config = dict(
    router_score='sigmoid',
    router_logit_norm=1.5,
    head_dim=64,
    positions='rope',
    init_std_qkv=0.0153,
)
Below are experts of layer 2 (counted from 0) of a mixture-of-experts language model. Rows are named router (the router's row for the expert) and show model dimensions 96-191. Each number is 500 + 40 x the weight over its row's rms, rounded and kept within 0 to 999. Numbers have three digits each.
Before each expert's rows: "mostly gets" lists some tokens that are sent to it at least half of the time. This comes from a sample of Wikipedia text that the model never trained on.

# expert 30
mostly gets: " August", "ard", " John", " album", " football", " song"
router:474532538547507593411500495484468481506536486454563499485574498544504513426493462455587557557475511455457505550546513481511490417489458447475516532530515555514469559543499575535524482535429525502503482459533564533529580487432451515480472550483498561531482520459545517603442544511524511496

# expert 1
mostly gets: ",", ")", " and", "),", " (", "\","
router:459483589451474357521499445503540425449562582464488487485505535528571507511494497463474499483549400469494464484546514512489530489570453526525554462525515478565555491560399463500467397474523578438497473548511404485454514514564497459490484485493538431478518490529506418457476570535522434452

# expert 19
mostly gets: " in", " for", " that", " of", " on", " from"
router:481413558486455460475477564458493559430541490418482428503461501509472537553527431522461497507534404464548467446513527544520479492576508448439491485584549445509426481512436487570401435534545491468459512498491444475517505525429445456483595521502563599494396491576505419452539500495558555449

# expert 40
mostly gets: " used", " known", " against", " where", " including", " released"
router:528488491470513442581437463449542436456482553476473506547467503554511463512556513441454485545488427535552464503539504445496421563543465498499522521488484407537601440565463468545502492455466474440520409504533492496509506536524490485450536486589558481473439499457420487469461532518479484499

# expert 57
mostly gets: ":", " C", " K", " P", " A", " G"
router:435423532523497515470509536477485493528522505455442513448435545422515467418500497483509502493474514495490539488518474447501491529465472544532458480556526526385507461450537464550477505498447510439543486506522514537496405485508476488460452518514523437583569520595479595569471533465513489525

# expert 53
mostly gets: " first", " over", " under", " more", " up", " second"
router:586509488483504473537482454517495486474473538456494466529426518542509412510569468464467406550463415486528468517496514463496544551557539466462492493495552427575557454521436453517523512429474595474476450472504448479449525545517551455480488491584512491441492484465432516439497536535504519518

# expert 36
mostly gets: " b", " E", " de", " c", " s", " Y"
router:424515465501535450522573527485487524503473554500489464447577532567468486554510578445566516542537492496481497496517483471570541523517490552515441508471473540441479507502514473539495476541623560464469460422480435568486432532568535557517596484532517518510531519472543496542529479525517582521

# expert 55
mostly gets: " vs", "’s", " new", "att", "|---|---|---|---|---|---|\n", "unk"
router:587522417507480503576498447491547458493542471433496477589484423522560410561461541510540511543454463594472505533519483551469609499477493517506490494506524540525442523515526504427482500463482483537502543468519589556516460504534452500566443528505465473578528477501540481516516473565552491490

# expert 60
mostly gets: " in", " from", " with", " to", " at", " of"
router:444460557469501429498473436491478475462548573511492471492412533558541493486544488435470453528551431469512469450538504475484548541598511502474473511540487440564527471539462495493490491473524559470516505510489509516490523536548548457496529485514536402498500539508477413523534524559484476434

# expert 54
mostly gets: " New", " St", "ast", " All", " San", " Re"
router:535550477515527463514542469419463459506521497567496489554501521516493450461508490470481440538541492486483480548531489455531459552562446533520517555442519484455514478536491495514506585503526485523538494460509473517505467490455460546487526599529452609486418509471531560480563527532463580528

# expert 28
mostly gets: "a", "i", "ia", "o", "u", "ian"
router:472499495501438455542518461523471459480497501528452539520543507548515542497437492430553494481553464414542470413548481455597528429468483483511516511522484534582507505489488464493457548478563555487538573526496553523514534494514486560517500546554486465466492498557521560458526568530509595541

# expert 20
mostly gets: " ", "|---|---|---|\n", "|---|---|\n", "Background", " younger", "time"
router:486547520456426418484503507520445526457525514497487430411567455443503475472533552523562456515532523528484528477519493537456514421483577524513514475590465517511517535450493519476501507437518501483566516460542409495422510563494533487534450500501519524499462542486460467547477528446442462511

# expert 51
mostly gets: " \"", "–", " (", "/", " $", "("
router:463471512470511457513399454489529506449596580483442475480526519497581479506446521471454519508509508512531447469538477479498489517503510472544484495496480476450533468560445520557562542535554565490541492580492476542483503502509532434433517537490558406492479589527485456549472571550451491536

# expert 13
mostly gets: " in", " to", " of", " for", " from", " by"
router:446521559459521433453466494454514515469523517449483466485501500531539511480540549486477444535542487428515477489592488444493513530527504489519500475573474458537514485581449476517471461501479549456538500518507558537488538523548500462491562477491542436497480514534492470459511522480499493432

# expert 7
mostly gets: "ical", " election", "ive", " public", "ial", " life"
router:481490497533534488532492458462460454401548524509437471506489441558534485542445549395513479482521507469550474558546469517522459451529451441438457535494503569509562445511507500480523529547429447402494531510468518498493466485430506538509495513542552509428508503504506472555534488329510506542

# expert 17
mostly gets: " |", " is", " are", " were", " was", ";"
router:458462500474557488504492433504486510453552547454454455497524485548557494529547491453536489489556471437552475499550435428495544474507548554529532470500499423552551444553432453531508483469432478511503514470480496486498520533542501424470484461521507416497463489532414420450484488583474498449

# expert 41
mostly gets: "ed", " first", " other", " more", "ated", " only"
router:540485535462469468489443581511489445556496456535515420456497548516503438539554567500497441496538481453486448485532494492559538481535505493442458510521537472447481464410513433444449530475484477476421501514535463493515560493559554548519484500457504451455517495464474488481532487526457628477

# expert 21
mostly gets: " |", "-", ":", "°", "):", ";"
router:434465538505489477492489503509521564473582525437459521478566554510554537482539509496494499476522490455537509458501518434541544487506527421549495459520486442494552444515416446544423543512444500477493504496482490486430498538505475481442519491520546468529467492507480448504570562534508452462

# expert 31
mostly gets: "3", "6", "9", "7", "2", "4"
router:471511449465491559451469424454568510450493455467488461515475505511515481593520454530517470487528463434530608468467470475513488452505443531577438525490569457482455487492500494515509564509459491461458511523488501490514506547523448486465492484468548513498494525462533565469476504502448497455

# expert 62
mostly gets: "25", "23", "28", "27", "35", "21"
router:525453471459499537489539565509506470410447544527492474453499498473540491543520474568476477438482481471536573455503521426540485551461523476581444501540472529501525488496467422476545517528464521493441515485586544559497521537511532473497526521499515465482489478538525544516518476535412444523

# expert 15
mostly gets: " I", " $", " Al", " John", " Mc", "_{"
router:521563511488480491527472472473454555476551551488450532528553464471424507458454532495521503418436438490513513514499470447535457499449554481522546513471464486501451565465431523563480473501531501468562522537475448504526540466472462531462524519524518544531473513496491578460477549556470587535

# expert 48
mostly gets: " C", " K", " P", " A", " G", " N"
router:458496542451490488444494496477521495614527573455480499467605488514571552452533440479465520537497493481509476488503441492581512498570443575535441563592517530458555485527472509532492470544490597493545485477557438503453525517478536468479512496530493445586444503552496508529508559474535453488

# expert 9
mostly gets: " |\n", ".\n\n", "==", "|", "===", ")\n"
router:462477527415535430547465427466439507495557598503502417494476443563568434491485474487564508555523488578535459424537462466453495485528511575537570436546467444525520429549478512549490493497445506560499478445503522483524488523524442477458573474495503465569524555512517437487555533457470497499

# expert 11
mostly gets: " was", " is", " that", " \"", " as", " are"
router:491485514465538426516464472440525502524492549480506503478511463508481460509518527548534538498513434539521500434581555490445479589513539498519545449555560453519576462534480478511489562491537557471470481438436472556496498488478494483478532503475584460420445553459454441493494541560422521444

# expert 49
mostly gets: "38", "ran", " well", "35", "ives", "ren"
router:547527542446440496527447482499546554445496468516496450449534523458510465575422572509497451536515485502485472478451485439472568469431526441496501511518543476452435481507511520433535558539548519479539512546524572480508518455490479450505504499508489462476545588474457555467505478463489560431

# expert 44
mostly gets: "201", "202", "200", "199", "198", "195"
router:492468519574490488458524540512521557478481468538545485462437518509514465558452419575498404488490477511464484482428479468514473540472460535454481457505497510541508513476440436491543518494518569512470520556503520527378449495482480470515477503481484493523512490474479502531613521530421465518

# expert 8
mostly gets: " used", " area", "ates", " work", " part", "ions"
router:484472538485493461528495513489434446439468566518420472473520474489490534561526536486493474571578491449534470517467486474481526544561465489493476554435519515510509507501448447502497553483519584426512453565499537500477515568468502535494510505452539477470499521496506472501518471529498522590

# expert 39
mostly gets: "|", " G", " R", " T", " out", " West"
router:525495533524432538499459524503466508478515431549543476462636552468525423517536553487553526513481458454504459493485545466498494455470445476548426544558493504501496491491482480541542506492486488538527439457510471504476534528479468544476446535491458464527538466542527539506518426468437625550

# expert 0
mostly gets: "'s", " was", " that", " as", " had", " who"
router:426480575469527458543516504488503510527512569437472487467499539534501527485551448463543493477536444486512506415525483458501516500546515427541513462523486468510550462548438394542491511476457569474508541495488458480493513571547527411470555444495543432491488528521450440488494549534432495437

# expert 2
mostly gets: ".\n\n", ".", "==", "===", "\"", "==\n"
router:479509387508568488576558463425458594476546493546425491498489466511569493530477505435576513461552503535461536429538485508504495535453516491471546459479502452505480532527522581493478498444456432454492523531542519497445501533560448454473531411500501449515472507521517537487508472460541480439

# expert 12
mostly gets: " de", "°", " •", "′", " '", "°N"
router:518443529482429575452532475502504482456526543574465458449517473484490556532452502465439528456532549464548487475500450517567518546433448521588539517467490510507528501484423479513485480470519569496466574461540514480555533479496466539485471455527484479487486480546426559545532554478445496572

# expert 3
mostly gets: "k", "z", "el", "om", "j", "ch"
router:462498560464419421517513492447543517505509534498420469553457513526483447538453560518533477530545432449506472505538469445566526488520463477536490517486460474529536490542459463526476529504551582488481512478509439506464565487511529504446570575518529448392488511558550496396498530498500460475

# expert 34
mostly gets: " He", " he", " her", " de", " Ch", " Z"
router:452532458479479525513481504499490509471503517481450512504552553491494462538537483491496519499544473505550491469469437510528486540473458474526498531547488519484501484485480472492439503501559461527496518443534457537483462489498500547511489422583427568502516412516543468542491557517534577465

# expert 29
mostly gets: "==", ".\n\n", " not", " un", ").\n\n", " could"
router:508519536483494439534465493530451543447525514501480519551500393497527553547552578472554441525493449524507430470453437525504502538525575560512466550478521470509558484456466491419471545491508484555496503512479515482485509480521495494489476468479439565528523503468413407522494443538501450457

# expert 4
mostly gets: "198", "200", "195", "194", "196", "197"
router:492456487509442447469436562447486542495515523493546455462412497536566511523479436486467406465457530533492514496490486481485422531482491541457474553564488460436524456544476390467485517522461527543481471546509447485484476502448523481468526499484459474568496513553545426472580532483448506524

# expert 33
mostly gets: " New", " United", " American", " States", " County", " South"
router:507437516493501562498513481487435510448516543529563468517469477480536487449483484485581466506434569467490481458533492505474466462459458446515523537483511483513488559457482586535489523474492447543591475472527539406521542533548411439520493452483458553554486529523478573513469488520517495548

# expert 22
mostly gets: " ", "–", " ("
router:443481634506448438513450512472525463457502563493469485433471555546604424517562490481452475467553447467555436470532511436544454548554450441542465502575468462470557482539470452558475551555538518487497542543453461439473501525515502497480550509458553471475473535527494475482554572539447513503

# expert 10
mostly gets: "ing", "ic", "ate", "ine", "ed", "ey"
router:470513521422502473578526511494522497531482552487499452517479475537532439558443564464482442513511477465477439515530504458506558463527460485502527491529509490539566419533456477500496478472539557479491490483445473472499541530491506510501543549518527548430472522453517426443524562479468475526

# expert 52
mostly gets: " three", " two", " part", " four", "op", " second"
router:492463479484574526546498539497473452569488507566454477567457513521500529446476535503479505509566462526491541432512543514473501550531510504509517509410477484495548494575553514509509560459507499554467492483542460560504553528486554534495526604456541534523496536486447422533520530493530473582

# expert 50
mostly gets: " team", " people", " series", " years", "ors", " area"
router:460479567528485459556481481445497427473502513466496479545447422559554481494498544519541493508557482440475447530526458496431446530517460521450442499421519429553557483553476449530584501517544486453525500492470530530490521532499478434419550489536508491415451514537532400467456518452497494458

# expert 35
mostly gets: " re", " f", " st", " tick", " sub", " sp"
router:422522509430609509527509455553503548437501517479438494523494584557512437503533528539522540507544457473496465484513506441566557540558505536509503550499492473552506405591496572578574500518558536492547477427505456551457503542513431572502561565505532492448563521442499472535603497590420439532

# expert 61
mostly gets: "1", "3", "0", "2", "4", "7"
router:520494492486477472456485527493516502433526457475492517534442561496540440484461439522559439481537497543543463501518477512449426460511483560470400372441547462450485496570474471489470512526479531514479451544483538482444529514511519479513530536471427553513472533525466514396537488479469533428

# expert 14
mostly gets: "ing", "es", "ers", "ist", "ine", "ie"
router:426500525486464500601468460487490478523461532473438458538437471545515492536468540485529510510528428435515490491497484431484462463577481484490458538492515511515583460550491449551526532527486587482504459535473589484448472564488460503477538556505456510478498542515457430420481555486498450535

# expert 46
mostly gets: " season", " film", " War", " year", " government", " round"
router:503528531484541511478466413473489443477482548541492540493439458523516484469585584465519490548524468524520432516535509466508479505517454461430477512485455453525502468536470485474531499463463468471515482591466455546482542514506537494485467486518559522504568519530475472472544510505510479521

# expert 42
mostly gets: ",", " and", ")", ";", "),", " or"
router:468509581517500417547504426515551466479508559441497458518527522544516468504478484517525490475496396458489444525503485451509464499555471512567526481500538521490577488496502467532432451520506544457434508519577502440424503530510513494479466418503501477498535482540532488456474523500515475521

# expert 6
mostly gets: " February", " January", " July", "°N", " having", " do"
router:437544561489566515534506494533563492500459458559499468477410451507550497521419458484533556573516514549457593484473570587451523462488527558436536528532561525483478475507554499470531474507551571472581507490505491470497519442421516453555466439478474563521561494467584442489482519477550436515

# expert 5
mostly gets: "er", "on", "ar", "y", "al", "l"
router:453490564448470421519480479486531487516536545493458514599450488557500417558481549513485477575579462428489445483530509448501512448558484555542520542509488472574531489536456523504457501497538636515490501466466424530515554524531519526448547552491565477435489482522530483480538531561534507441